From a checkpoint of a small mixture-of-experts model trained on Wikipedia.
Experts: 192 experts in each of 7 layers, 64 SwiGLU neurons an expert, 6 picks a token, a softmax router, a shared expert of 64 neurons.
Training: 430M tokens, 6566 steps.
Below are experts of layer 4 (counted from 0) of a mixture-of-experts language model. Rows are named router (the router's row for the expert), gate (a neuron's input weights, with its number), up (a neuron's input weights, with its number), down (a neuron's output weights, with its number) and show model dimensions 0-191. Each number is 128 + 24 x the weight over its row's rms, rounded and kept within 0 to 255.
Before each expert's rows: a language model's description of what the expert responds to. This comes from a sample of Wikipedia text that the model never trained on.

# expert 60
It responds to: Apostrophes and possessives. Apostrophes in possessives and contractions, such as What's, People's, bachelor's, plus stray nouns like example, lake, justice.
router [122 145  96 123 119 136 128 115 166 122 130 146 127 124 120  93 100 149 173 128 101 131 139 155 143  75 121 137 141 119 124 155 110 176 136 168 113 114 114 111 142 108 158 106  83 133 138 111 113 121 117 134 100 119 121 105 160 129 101  98 106 160  94 112 125 156 114 171 128 130 128 101 110 171 157 128 165 112 148 111 160 121 153 149 143  92 114 108 141  86 132 157 118 118 150 128 157 115 104 152 102 166 135 172 138 158 148 129 121  99  96 138 127 121 118 164 132 172 144 111 103 109 107 167 128 134 120  85 135 153 189 118 101 118  88 124 112  99 101 105 122 174 121 108  91 110 144 129 121 131 141 121 155  95 155 153  69  92 156 161 170  81 153 164  96 124  84 129 123 144 137 127 175 156 137 167 128 129 160 154 127 141 153 161 149 144 131 149 135 157 147  96]
gate0 [146 116 119 119 159 105 145 128  80 153 121 128 108  98 113 121 143 147 177 117 131  91 122 150 135 142 143 102 140  81 163 143 106 132 141 122 143  76  94 133 107  85 146 120 141 117 117 111 170 138 116 111 101 105 191 114 126 172  98 156 121  87  77  87 170 135 139 138 106 171 126 148 174 158  96 124 115  91 143 108 161 151 126 102 113 127 129  83 180 150 111 128 108 156 105 160 137 127 102  95 128 122 130 136 122 134 143 154 138 123 155 127 133  93  92 145 125 140 177  94 149 126 122 132 151 169 112 117 170 108 107 129 100 136  93 142 108 109 101 109 132 114 122 129 135 119 160 127 134 111 157 120 142 154 143 104 101 171 144 119 127  98  70 141 123 111  87 160 127 155 148 108 105 163 149 128  90 111 158 127  81  90 117 118 140 123 143 111 132 116 124 102]
up0 [ 94  95 105 117 185 129 116  97  95 174 117 176  98 152 157  70 172 129 146 153 135 103  83 106 155 112 126 157 130 113  96 138 102 105 112 170 110 120 122 144 162 136 122  96 128 129 116 147 105  98 165  97 149 141 137 121  88 164 133 128 119 103 144 132 140 226 122 161 130 139 126 142 201 121 111 114 137 119 104 180 149 137 130 108 134 110 118 105 110 128  79 125 142 134 108 110 116 124 153 101 128 157 117 141 111 127 141 135 133 142 151 139 142 130 137 130 149 135 157  98 161 131 149 141 153 124  98  99 107 119 114  89  84  92  96 140 121 128 148 101  95 136 105 161 123 149 118 171  96 101 140 123 159 114 125 160 131 116 160 127 143 130 108 152 142 134  87  93 120 142 156 107 142 143 142 145 128 164 159 113 113 153 110  97 119 120 122 133 146 103 127 141]
down0 [111 126 165 156 158 110 129 113 120 132 122 102 108 166 131 136 158 160 119 100 180 132 130 160 161 113 155  97 160 119  87 137 104 113 124 115 154 108 126 122 121 125 132 133 143 126 120 101 132 140 130 114 179 100 131 148 119  79 178 189 105 166 112 126 155  82 101 138 162 125 115 115 111  82  80 139 135 138 114 140 160 141 167 167 112 129 103 140 126 179 123 109 118 161 131  79 133  86 107 118 141  99 168 118  92 165  75  97 149 127  98  92 103 128 149 125  96 134 123 112 122 143 154 108 156 104  92 120 127 135 126 129 144 119 135 131  81 120 130 115 158 104 121 120 115 133 103 131 143 141 122 106  90 147 145 107 133 157 100 125 122 124 110 100 105 134 169 171 120  61 146 119 171 134 121 159 110 146 158 153 124  91 149 105 160 143 137 151 145 115 122 132]

# expert 6
It responds to: Verb stems before suffixes. Verb and noun stems, often after to, which or and, that take -ed, -s or -ing next, such as debut(ed), overl(ook)s, visit(ing), draft(ed).
router [165 122 114 117 153 112 104 128 114 123 128 132 177 111  88 109  96 102 149 167 139 136 135 161 145 146 149 118  96 104 178 116 111 145 130 116 148 139  91 133 128 125 142 117 149 123 168  91 136 139 111  99 117 115 122 106 108 127 144  89 123 168 114 132 162 171 149 164 142 139 137 129 129 111 113 127 167 114 129 110 165 150 131 118  80  68  95 189  90 117 151 105 170 121 142 117 125 119  80 130 137 141 134 129 131 171 110 124 104  78 152 145 123 131 126 126 118 143  82 110 140 143 136 136 150 135 107 139 124 131 149 173 132  59 128 129 130 127 150 143  95 124 157 145 113 132  91 165 136 139 132 120 119  83 148 121 104  86 176 119  93 147 156  94 143 120 163 142 123 104 124 113 144 130 136 102  96  82 159 113 142 160 147 156  95 150 141  81 157 111 140  90]
gate0 [145 132 167 159 112 133 137 160  97 117 137 123  87 146 105 124 126 131 135 150 143 141 121 100 116 118 110 158 129 140 117 107 164 184 134 151  74 149 146 108 117 138 148 163 113 114 137 113 110  99 124 103 131 147 133  78 135 105 134  94 111 196 133 156 145 161 122 150  81 124 191 103 119 182 180 174 114 158 167 123 133 114 126 103 116  92 136 159 123  94 113 108 112 112  79 145 102  97 150 166 142 130 107 141 120 134 103 143 168 135 146 139 130 149 145 142 130 144 149 154 133  95 117 148 135  96 156 140 149 131 100 138 123  91  95 164 101 112 125 136 130 128 119 128 139 141 130 114 157 132 122 115  97 168 131 156 137 139 134 119 149 140  30 130 141 117 121 121  90 118 150 154  88 121 127  85 117  91 126 156 116 129 103 150 127 136 138 154 117  99 149 119]
up0 [136 112 103 115 124 107 153 156 131 156 107 132 132 139  97 137 137 129 150 109 173 135 130 103 123  99 110 164 133 122 152 127 167 138 120 139 107 144 112 117 154 143 124 158 103 123  96 137 105 109 156 105 140 158 146 102 103 121 125 105 161 166  94 105 128 120  89 113 108 145 146 109 100 146 171 139 134 130 155  90 172 143 107  76 151 103 142 114 119 119 149 114  98 123  38 129 144 108 143 172 124 156 123 138 121 127  97 140 172 119 162 109 124 151 135 173 150 115 134 136 155  92 127 130 171 102 143 114 126 138  96 109  96 118 150 128 101 101 135  94 120 133  71 118 130 120 119 122 128 122 183 123  95 142 111 121 136 125 138  86 144 154  96 136 100 127 113  83  99 106 172 107 122 131 136 115  91  80 132 142 129 130  76 134  75 148 102 133  88  98  93  99]
down0 [172  75 104 120 110 127 140 135 148  98 125 178 128 104  69 117 138 117 185 103  83 141  91 121 161  83 134 135 111 117 127 105 124 164 160  93 152 168 141  93 157 166  96 134 140  81 114 106 138 145 120 146 150 112 126 115 116  95  96 150 162 142  81 146 123 137  87 108 114 161 156 129 127 169 138 142 123 166 135 128 121 153 144 114 117 105 121 168 128  80 130 126 145 119 128 118 107 123 117 110 130 140 150 124 124 149 104 149 116 106 144 129 144 100 165 141 134 146 127 113 128 120  75 119 116 133 119 102 102 137 141 149 129 118 149 127  92 153 143 105 118 137  93 157 124 148 106 109  76 104 143  96 155 115 122  89 116 176  96 200 136 172  92  97 138 116 126 140 112 119 102 140 105 143  92 115 127 134 144  99 136 111 102 126 106  94 132  87 124 113 100 130]

# expert 38
It responds to: Inner syllables of names. Short syllable pieces inside words and place or personal names, such as ta, ea, no, as in preseason, Bitovo, Constantinople.
router [118 166  97 155 167 153 152 138 143 144 104 178 134 111 120 120 127 162 128 150 127 138 148  69 147 122 121 129 134 113 129 157 137 128 138 158 138 137 155  97 129  98 126 116 104 111 135 107 145 123  91 155 116 186 148 159  98 152 123  76 116 154 154  87  99  96 167 126 152 104 129 103 138  88 128 136 132 116 110 107  94 116 143 164 121 111 101 112 139  90 151 160  85 141 157 138  88 167 144 100 132 134 147 129 127 145 136 180 136  85 131 167  97 140 125 164 144 145 140 135 133 111 152 150 105  65  97 146 112 145 132 125 120 150 121 136 118  80 172 120 125 142 156 135 101 121 127 109  80  97 111 153 158 130 113 167 105  66 146 153 148 110 128 132 134 111 107 107 164 160 139 136 130 172 117 115 152 106  99  90 106 118 159 130 158 144 125 105 115 125 147 115]
gate0 [135 120 133 159 131 108 157 127 142 109 146 128 105 154 115 124 123 139 139 115  85 134 128 132 182 163 120 123 173 113 126 116 106 138 157 151 143 123 125 121  94 155 141 144 122 130  62  74  52 124  92  89 126 125 138 115 153 121 133 148 128 154 142  78 110  86 134 152 154 109 146 142 122 153 180 124  99 110 118 126  98 130 139 121 159 110  88  77 113 129 149 112 120 135 116  94 118  89 156 120 139 113 163 121 162 151 127  96 131 105 147 114 110 122 146 129 108  89 158 106 147 143  93 111  82 160 122  97 140 115 128 142 112 150 138 142 118 103  96 148 120 147 108 162 112 158 136  95 137  93 157 131 122 126  80 129 108 110 119 134 121 115 146 152 153 112 145 104 133 168 151 143 123 150  94 124 151 107 115 137  63 147 177 160 170 156 134 159 160 138 138  91]
up0 [124 152 111 123 142 120 129 116 130 132  69 125 152 123 150 120  82  94 116 145 151 125 155  94 111 104 141 104 154 131  77 152 126 113 130 171 141 106 136 116 111 175 143 115 149 117  85 118 154 153  90 161 111 116 137 109 119 170 143 154 137 173 154 146 126 135 140 116 171 169 109 127 154 117  85 126 127  90 137 105  89 133 114 112 164 146 189 160 134 176  91 145  96 125 157 112 169 132 142 172 158 105 143  96 104 129 122 133  85 145 158 117 123 103 105 139 122 121 148 119 126 163 122 152 134 110 147 130 127 131 151 123 129 137 166 166 103 152 163 150 115 117 124 153 150 155 135 177 138 130 140 157  82 129 142 146  84 123 137 171 122 146 130 148 121 132 134 121 138 136  77 143 143 106 160 114  98 106 139 157 158 113  90  81 117 150  75 124 151 134 108 124]
down0 [ 91 111 106 103 132 115 128 165 147 180 105 168 129 104 166 107 114  60 142 147 153 141 130 145  82 103 120 109 132 182 146 120 131 137 150 141 127 117 114 134 130 124 125 151 118 163 134 124 155 125 127 126 127 145 168 106 137 138 110  81 125 103 138 148 120 146 116 129 127 144 135  96 146 102 119  96 121 109 110  90 168 154 159 138 129  71 100  91 128 126 124 137 103 138 149 152 160 144 197 144 147 150 152 143 135 141 166 148 122 156 134 174  92 180 112 173 135 127 139 163  94 145 100 116 148  99 116 145  96 116 180  71 162 119 139 119 154 145 129 148 131 150 112 134 126 138 143 134 140  96 125  95 102 135 170 116 173 104 148 149 184 114 170 143 119 125 132 120 136 106 134 139 109 114 138 130 123 153 111  93 119 166 108 121 112 123 132  90 165 120 111 146]

# expert 63
It responds to: Directions, units, scripts. Compass words north, south, east after distances or places, unit abbreviations km, ft, mi, and bytes of non-Latin scripts.
router [183 144  91 124 102 153 108 105 138 151 147  91 116 140 169 103 120 114  94 134 128 120 110 151 139 124 141 159 124 159 111 132 165 129 120 118 164 131  90 107 101 124 160 154 139 154  94 147 113 152  93 139  77 111 127 132 125 154 101 113 158 154  94 155 101 110 126 147 106 122  93  87 169 177  95 131 161 128 169 140 116 120 138 131  87 147 131 111 150 118 122 153 107 125 133 100 111 109 163 143 138 168 115 148  78 150  87 163  96 147 128 110 113 138 144 125 112 166 137 114 120  99 118 122 136 128  74  89 114 163 101 108 162 144 113 133 145  99 117 107 107 156 127 125 119 134 141 124 135 162 153 129 152 119  99 142  83 125 121 146 118 116 101 142 141  80 127 123 119  95 110 118 120 139 143 134 141 185 138 119 110 167 123 115 171 105 131 144  99 195  84 165]
gate0 [126 164 125 101 103 164 112 142 171 111 142 170 106  91 116 151 175 112 136 119 124 149 157 139 107  81 120 152 145 122 105 123 134 167 151 122 134 132 135 162 148 133 137 129 183 161  91 153 108 100 141 146 148 155 160 136 115 126 174 143 148 136 139  92 173 129  99 104 150 116 121 132 116  87 126 102 138 114 127 148 135 106 126 143 113 132 113 125 122 162 133 150  98  97 114 102 105 134 144 157 106 129 152 128 114 131 129  75 118 100 130 105 125 100 151 150 109 141  94  89  89 134 154  96 121 107 120  69 103 103 108  74 169 144 190  87 122  98 131 103  91 105 119 117 150 154 101 141 127 124 140 174 120 123 121 122 120 142 136 117  92  85 108 115 162 126 102  97  92 127 163 123 166 134 108 144  86 120 128 138 152 112 166 109 134 139  87  98 112 161 125 122]
up0 [124 134 127 106 134 145 120 131 155 122 119 182 107 113 144 143 169  81 103 114 169 118 170 126 140  94 108 124 115 142 152 122  94  95 137 127 144 142 161 145 163 122 100 114 131 134 106 163 119 112 128 186 127 149 144 155 131  95 164 162 126 134 117  99 185 137  99  86 147 147 122 150 105  80 128  88 135 115 141 163 156 133 123 163 136 108 179 124 154 146 127 173 115  85 155 109 132 150 119 127 131 113 108 111 131 139 106 131 120 118 137 125 138 121 160 137 116 118 102 110 126 137 169 127 137  63 121 103 127  70  74 100 127 121 157 110 135 102 110 108 104 136 123 115 148 129 121  97 140 129 141 175 147 119 129 111 137 166 131  93 102  97 138 121 141 148 156 111 102 112 168 120 158 111  96 116 120  91 142 148 158  73 183 114 153 104  93 140 128 167 116 115]
down0 [138 155 112 116 101 128 146 128 133 160 132 145 149 161  93 105 147 120 194 142 109 114 132 119 110  83 137 157 124 103 157 118 129 117 128 129 101 139 139  97 113 118 157 151 133 126 124 144  85 118 137 117 137 113 174 134 129 122 120  97 119 163 134 116 102  98 122  98  64 138  83 121 115 111 109 149 111 146 134 157 155 129 160 166 116 170 116 112 164 114 136 135 126 121 140  74 130 160  99 103 125 158  80 132 120 105 120 111 158 131 162 130 134 105 100  94 145 138 119 108 150 108 112  91 119 108  78 127 155 116 152 128  85 155 124 117 155 121 139  80  90 126 136 118  76 161 109 102 101  60  86 155 127 106 173 137 121 120 113 166 147 148 114 109 137 155  96  94 115 155 120 143 152 112 156 140 140 147  90  99  79 154 153 128 143 150 152 152 122 101 123 142]